config.yaml
num_hidden_layers: 14
n_experts: 128
experts_per_token: 6
routed_scale: 1.0
balance_loss: 0.00723
router_cosine_scale: 14.0
num_attention_heads: 6
norm: "rmsnorm"
norm_place: "pre"
positions: "rope"
rope_fraction: 0.25
beta1: 0.95
Below are experts of layer 5 (counted from 0) of a mixture-of-experts language model. Rows are named router (the router's row for the expert), down (a neuron's output weights, with its number) and show model dimensions 0-191. Each number is 200 + 40 x the weight over its row's rms, rounded and kept within 0 to 999.
Before each expert's rows: "raises" lists some tokens whose logits its average output raises strongly, later layers aside. This comes from a sample of Wikipedia text that the model never trained on.

# expert 52
raises: "-N", "-M", "-", "-S", "-E", "am"
router,285,217,237,263,251,119,239,252,220,262,232,193,221,159,202,226,212,212,235,154,165,197,176,215,272,137,210,233,257,212,170,180,250,166,202,218,225,257,213,219,230,208,225,218,139,145,205,184,246,201,191,169,264,206,169,217,182,256,186,224,276,180,213,252,224,181,190,189,184,191,249,223,168,167,158,211,175,184,173,200,188,186,160,171,203,227,193,192,217,209,195,247,261,126,141,200,221,218,214,178,212,184,221,162,292,229,248,155,161,196,162,254,238,199,210,226,175,142,194,270,162,189,256,179,266,177,207,152,192,158,157,211,229,178,187,209,222,126,221,287,163,145,149,204,159,187,194,233,241,191,182,216,160,279,204,239,254,212,192,175,217,252,229,147,191,170,200,155,221,173,202,217,276,157,211,195,169,169,172,168,206,229,215,171,229,227,203,132,313,181,237,288
down0,155,181,206,145,272,144,156,134,217,191,207,280,208,183,243,131,222,292,241,236,150,155,163,224,229,259,139,260,126,150,228,219,139,171,219,187,133,221,210,153,282,201,144,139,213,181,249,191,218,188,112,199,159,207,218,241,178,234,167,185,208,191,164,150,190,169,263,228,218,216,238,162,166,215,200,181,39,162,198,201,139,213,202,172,218,117,199,289,158,213,228,178,129,125,176,257,204,167,163,220,188,182,210,297,214,218,178,212,151,188,128,204,184,249,195,198,237,180,239,187,172,211,218,218,286,172,235,189,210,185,249,248,236,184,210,141,135,199,297,208,121,175,214,159,218,203,203,195,225,242,187,228,241,216,200,227,180,240,195,153,178,233,208,223,143,219,230,255,242,169,180,196,173,275,267,150,302,228,236,184,164,206,218,166,239,172,190,146,181,183,128,127

# expert 67
raises: "- Born:", "Member of the", "- Born: ", "- Interactive map", "=", "- The"
router,184,222,196,180,135,226,244,183,196,173,242,223,220,284,229,202,187,230,256,242,221,252,179,151,223,185,123,284,243,203,142,144,169,140,233,187,169,284,157,96,248,174,188,205,183,153,213,249,170,163,207,191,135,204,184,225,218,146,202,194,252,210,213,278,273,91,162,263,192,212,195,256,141,154,250,209,300,207,252,186,256,186,198,185,270,233,178,171,149,170,237,212,255,186,157,195,215,201,319,224,142,216,165,204,316,220,145,220,190,170,162,165,147,178,184,194,157,210,240,187,161,298,201,181,244,241,172,207,208,189,269,257,136,212,211,225,180,204,159,191,124,234,222,168,164,190,247,232,245,194,227,141,232,215,153,189,179,178,211,170,180,182,162,112,191,230,200,218,186,260,155,220,187,195,161,128,272,117,269,263,247,224,169,241,246,207,282,236,214,238,206,239
down0,178,250,193,181,222,240,173,171,190,136,266,280,152,200,212,177,219,206,184,188,221,155,179,234,236,222,256,204,163,184,232,228,148,194,162,171,176,213,187,120,161,207,175,170,185,230,200,184,187,191,202,178,161,178,291,190,176,193,232,90,172,167,160,159,292,169,160,218,180,186,197,153,241,195,171,191,158,203,197,256,209,262,270,214,241,111,179,177,197,268,163,203,228,253,174,260,214,211,219,161,181,154,211,285,205,229,86,243,213,205,134,166,190,264,206,266,218,156,212,147,165,218,194,209,245,197,276,107,203,257,210,205,174,216,176,190,148,155,186,225,113,176,186,203,243,237,266,172,167,186,221,201,288,194,234,261,259,224,248,176,163,196,210,190,215,150,200,190,260,109,188,160,202,166,232,167,224,208,260,163,189,172,247,193,211,145,211,149,193,207,209,148

# expert 44
raises: "ic", "eb", "ab", "it", "'", "ew"
router,225,240,232,226,238,166,202,217,270,160,243,246,213,228,210,180,258,340,176,225,214,149,94,169,216,192,215,235,112,196,228,184,258,234,198,196,210,207,183,233,151,186,215,182,245,166,252,256,162,223,216,166,200,198,161,136,214,284,242,187,191,199,221,175,150,243,218,163,243,201,156,270,164,178,187,159,206,171,336,190,136,163,166,248,219,187,253,241,201,202,216,265,225,155,186,192,257,158,141,213,254,196,249,239,228,238,217,228,222,139,142,189,195,205,203,186,248,188,243,281,179,194,194,246,201,233,237,198,170,194,224,162,261,131,221,195,153,154,279,201,180,264,211,236,177,253,177,278,191,228,174,209,249,235,218,165,207,190,201,179,265,150,162,267,213,181,194,226,168,183,237,157,190,225,203,254,177,158,192,183,165,252,125,316,176,237,148,215,180,195,207,189
down0,185,287,232,199,152,233,181,152,176,138,186,275,134,171,198,174,200,213,225,212,202,119,182,166,271,202,191,181,142,199,267,297,155,237,191,215,172,141,236,131,156,146,225,185,183,137,215,209,146,186,154,211,178,174,168,239,173,170,221,177,174,191,265,195,226,140,242,229,192,273,153,156,202,269,142,216,104,157,233,249,182,228,206,196,176,179,234,166,245,235,295,196,169,187,190,299,265,198,199,251,177,159,166,221,180,272,243,271,148,209,183,195,194,181,161,203,183,166,236,148,254,186,242,212,162,166,272,59,221,206,160,213,168,130,218,195,132,170,146,161,131,122,208,134,248,226,192,228,197,206,212,252,257,192,259,216,182,204,258,168,148,177,174,197,196,185,201,206,288,191,174,170,246,196,240,149,237,233,255,226,177,245,166,199,177,137,196,189,113,113,155,129

# expert 66
raises: " t", " of", " th"
router,181,140,208,133,190,153,125,139,225,189,156,174,179,184,192,167,131,165,231,138,243,223,187,163,171,194,227,260,209,215,207,200,233,98,207,244,171,166,212,152,163,205,177,218,208,189,213,192,153,155,170,234,237,184,234,171,121,256,223,141,231,124,170,201,240,124,168,202,223,167,172,219,170,197,121,231,196,195,193,319,213,200,226,237,228,202,265,259,208,185,206,91,245,239,172,224,213,159,205,182,195,256,233,226,143,132,144,244,227,149,244,224,190,218,183,154,167,219,252,201,198,151,220,234,227,167,249,205,207,182,171,213,238,249,140,77,261,142,203,228,174,147,148,175,215,144,193,175,216,267,166,241,203,237,191,247,156,168,165,216,171,214,148,172,141,267,204,151,217,168,241,204,235,194,208,189,184,213,109,212,260,168,217,172,201,229,133,166,240,233,279,224
down0,203,310,207,148,200,139,146,202,163,162,196,271,159,204,244,178,212,288,212,215,274,209,106,176,239,174,210,216,151,195,149,233,239,263,210,196,121,265,217,221,204,147,171,160,194,239,193,186,170,168,210,199,229,144,187,229,220,197,202,192,161,153,214,167,256,173,268,204,189,240,258,180,164,251,229,186,213,212,199,164,145,223,221,175,166,165,212,254,211,259,215,209,181,135,139,250,211,196,123,240,170,189,173,251,159,232,219,255,262,229,211,252,241,195,256,195,217,173,304,135,223,196,206,217,255,204,238,148,239,279,192,149,237,195,166,178,213,272,228,164,156,152,232,173,172,189,206,202,139,221,160,203,140,157,242,234,202,226,195,204,195,188,177,211,258,146,261,210,259,208,102,201,147,184,255,205,195,249,206,211,177,149,238,213,168,159,182,157,242,171,179,151

# expert 54
raises: "The", "The following", " ", "==", "The ", "In"
router,164,160,173,170,213,244,126,220,223,187,257,298,191,198,118,213,198,163,143,171,241,191,179,127,151,170,195,194,161,226,227,208,145,171,226,288,185,246,168,234,225,210,183,206,202,162,84,193,207,178,180,165,123,200,152,237,184,201,207,168,151,160,194,205,195,124,193,226,152,209,192,232,112,219,172,153,195,233,266,205,285,236,318,287,178,176,198,248,223,173,215,150,210,184,193,188,187,138,179,195,204,206,213,235,196,151,126,216,184,165,252,245,202,130,188,192,151,261,208,240,202,238,251,213,229,165,165,187,176,133,219,158,197,252,176,219,209,242,225,266,156,206,269,157,210,194,244,216,206,217,171,182,206,288,146,206,229,153,169,163,166,157,141,185,226,198,179,178,201,237,163,187,209,252,254,219,112,177,163,244,177,238,179,285,247,182,159,224,172,211,207,282
down0,185,251,224,167,234,129,168,189,240,190,220,234,127,186,226,180,164,263,220,210,278,155,199,155,194,247,145,250,156,213,193,263,207,244,234,179,173,172,186,201,168,156,138,224,196,229,229,147,125,138,254,186,240,172,206,153,180,141,224,204,225,153,264,221,243,145,279,228,202,193,194,153,198,155,207,131,146,204,180,136,203,221,263,210,207,210,185,206,301,228,268,160,150,211,188,305,195,210,202,270,187,124,218,240,204,305,213,220,156,227,191,238,195,250,157,272,187,174,232,190,226,235,158,225,208,160,167,169,217,268,251,211,202,222,216,233,161,158,174,229,180,167,159,139,234,225,271,275,193,245,180,216,240,177,233,224,152,270,219,210,177,223,213,227,244,235,185,191,201,198,231,132,244,214,199,295,259,209,225,209,206,214,249,113,142,139,188,137,168,142,162,180

# expert 76
raises: "'s", " turn", " A", "-"
router,205,165,236,175,227,156,266,163,254,113,152,116,205,165,190,212,253,215,201,268,157,177,217,189,295,240,168,144,251,144,161,280,276,226,181,116,184,244,252,247,227,156,172,196,166,174,248,246,132,180,205,147,214,209,231,212,148,188,190,207,174,171,213,196,184,184,203,183,181,208,270,189,179,186,235,163,167,184,185,175,272,173,155,150,234,208,166,190,183,186,167,183,267,169,148,226,206,221,220,135,156,237,249,211,264,264,205,159,223,193,117,222,216,235,193,262,263,184,219,242,185,219,223,169,211,220,220,181,206,222,136,118,232,107,205,270,264,164,133,243,168,214,154,175,183,224,222,197,219,192,196,189,197,189,224,243,202,244,164,230,239,158,276,272,238,163,224,216,215,193,146,142,251,208,90,334,132,271,203,166,236,229,203,210,213,199,253,125,230,165,179,212
down0,159,291,232,177,186,278,146,212,167,191,163,200,134,174,180,150,209,296,107,216,210,170,138,194,228,173,162,254,101,203,209,226,150,209,244,144,144,255,193,164,129,190,224,194,145,231,214,252,178,142,211,182,216,199,177,192,212,191,196,177,222,147,213,212,237,217,250,255,198,204,207,228,140,219,237,192,203,259,179,199,187,284,229,273,155,161,183,241,286,233,264,297,224,277,200,201,179,207,213,195,217,140,181,177,139,245,124,219,203,149,235,255,172,218,250,260,185,198,223,92,184,198,245,192,217,248,257,132,204,265,166,278,171,185,179,177,130,212,253,162,166,147,117,122,183,228,224,194,178,188,178,241,202,254,305,154,232,185,256,170,179,256,227,219,204,158,221,210,277,166,213,158,214,143,284,134,224,206,226,229,164,176,166,203,188,157,213,143,166,88,213,131

# expert 74
raises: " ", " d", "\n", " a", " only", "at"
router,267,136,165,126,182,208,212,182,161,265,184,219,205,154,164,201,174,161,215,151,194,237,183,224,258,152,270,276,142,215,183,286,198,123,183,255,205,263,194,216,274,238,243,148,254,215,207,188,233,212,185,188,164,220,198,245,229,232,148,188,220,176,146,214,233,197,206,153,258,216,245,182,143,217,234,285,117,213,178,265,219,218,276,139,188,209,288,267,168,212,111,119,216,190,160,223,192,246,188,191,158,235,220,162,200,208,213,258,158,195,201,190,241,216,210,208,169,229,233,228,162,226,158,191,208,205,170,240,200,232,268,219,265,191,287,221,209,158,241,144,184,150,257,162,132,132,204,207,182,231,196,203,259,177,218,192,130,179,235,219,237,265,214,170,147,179,191,292,223,225,176,175,226,148,132,211,180,149,235,221,183,127,215,276,150,272,165,290,219,193,204,238
down0,106,208,219,166,236,145,146,104,160,196,148,251,185,250,211,151,176,313,122,251,267,148,263,145,223,210,187,225,178,184,167,206,199,205,230,145,209,261,211,133,150,234,171,177,189,162,193,159,126,103,174,156,246,213,210,165,192,173,174,124,288,191,209,167,217,206,231,206,173,256,264,236,182,202,121,153,190,213,217,184,153,239,169,191,146,241,281,202,169,265,184,242,131,144,129,246,250,249,182,269,167,178,217,181,197,194,186,148,175,218,210,210,157,245,192,264,227,241,263,190,232,206,226,189,230,248,231,175,274,240,176,173,197,129,149,147,173,195,207,222,214,142,181,145,235,208,158,229,234,282,186,262,237,241,254,206,194,279,134,178,137,241,187,270,235,214,222,205,255,204,180,200,249,227,199,216,218,247,217,231,131,179,168,203,212,157,191,93,199,177,145,243

# expert 121
raises: "1", " U", " opposite", "6", "10"
router,180,232,258,184,168,144,196,188,221,236,210,218,232,259,188,180,198,163,252,147,204,165,154,191,168,157,329,201,167,201,207,160,172,208,200,219,250,251,181,174,232,233,236,211,128,152,159,164,190,202,274,206,246,243,123,196,200,235,141,213,274,214,211,175,208,211,175,179,217,241,265,194,152,298,133,244,176,224,195,182,184,104,215,245,274,194,240,202,267,201,210,194,222,142,181,242,166,213,195,208,160,148,130,195,118,141,188,158,191,231,171,214,222,209,149,227,103,133,206,173,189,186,237,257,190,189,291,179,138,200,175,204,245,221,206,157,237,183,231,236,117,181,203,179,152,200,213,161,214,302,162,196,175,177,197,196,150,165,120,201,222,163,104,229,130,228,206,230,204,157,177,233,204,154,301,224,182,226,152,169,203,191,208,203,207,190,136,173,207,164,223,249
down0,137,171,173,146,276,230,184,142,237,174,152,255,164,172,174,160,218,267,194,201,188,181,131,203,212,220,112,210,180,204,229,286,158,258,216,195,172,154,170,181,116,188,171,127,132,239,193,216,186,164,198,157,242,189,223,268,192,153,182,202,231,170,240,118,251,182,250,231,230,160,237,188,228,161,216,223,185,172,169,211,173,257,283,198,189,152,140,137,222,237,199,192,227,200,200,207,267,180,119,218,144,217,164,212,166,231,187,244,258,243,182,206,282,226,189,258,215,225,192,185,157,176,294,220,201,179,200,200,188,244,194,285,228,285,197,194,161,165,192,218,164,191,213,130,240,172,195,245,195,197,243,163,179,200,213,178,211,202,183,163,228,170,218,173,193,222,242,182,263,159,188,193,212,265,239,220,226,196,250,188,158,198,225,162,168,191,217,168,176,172,159,170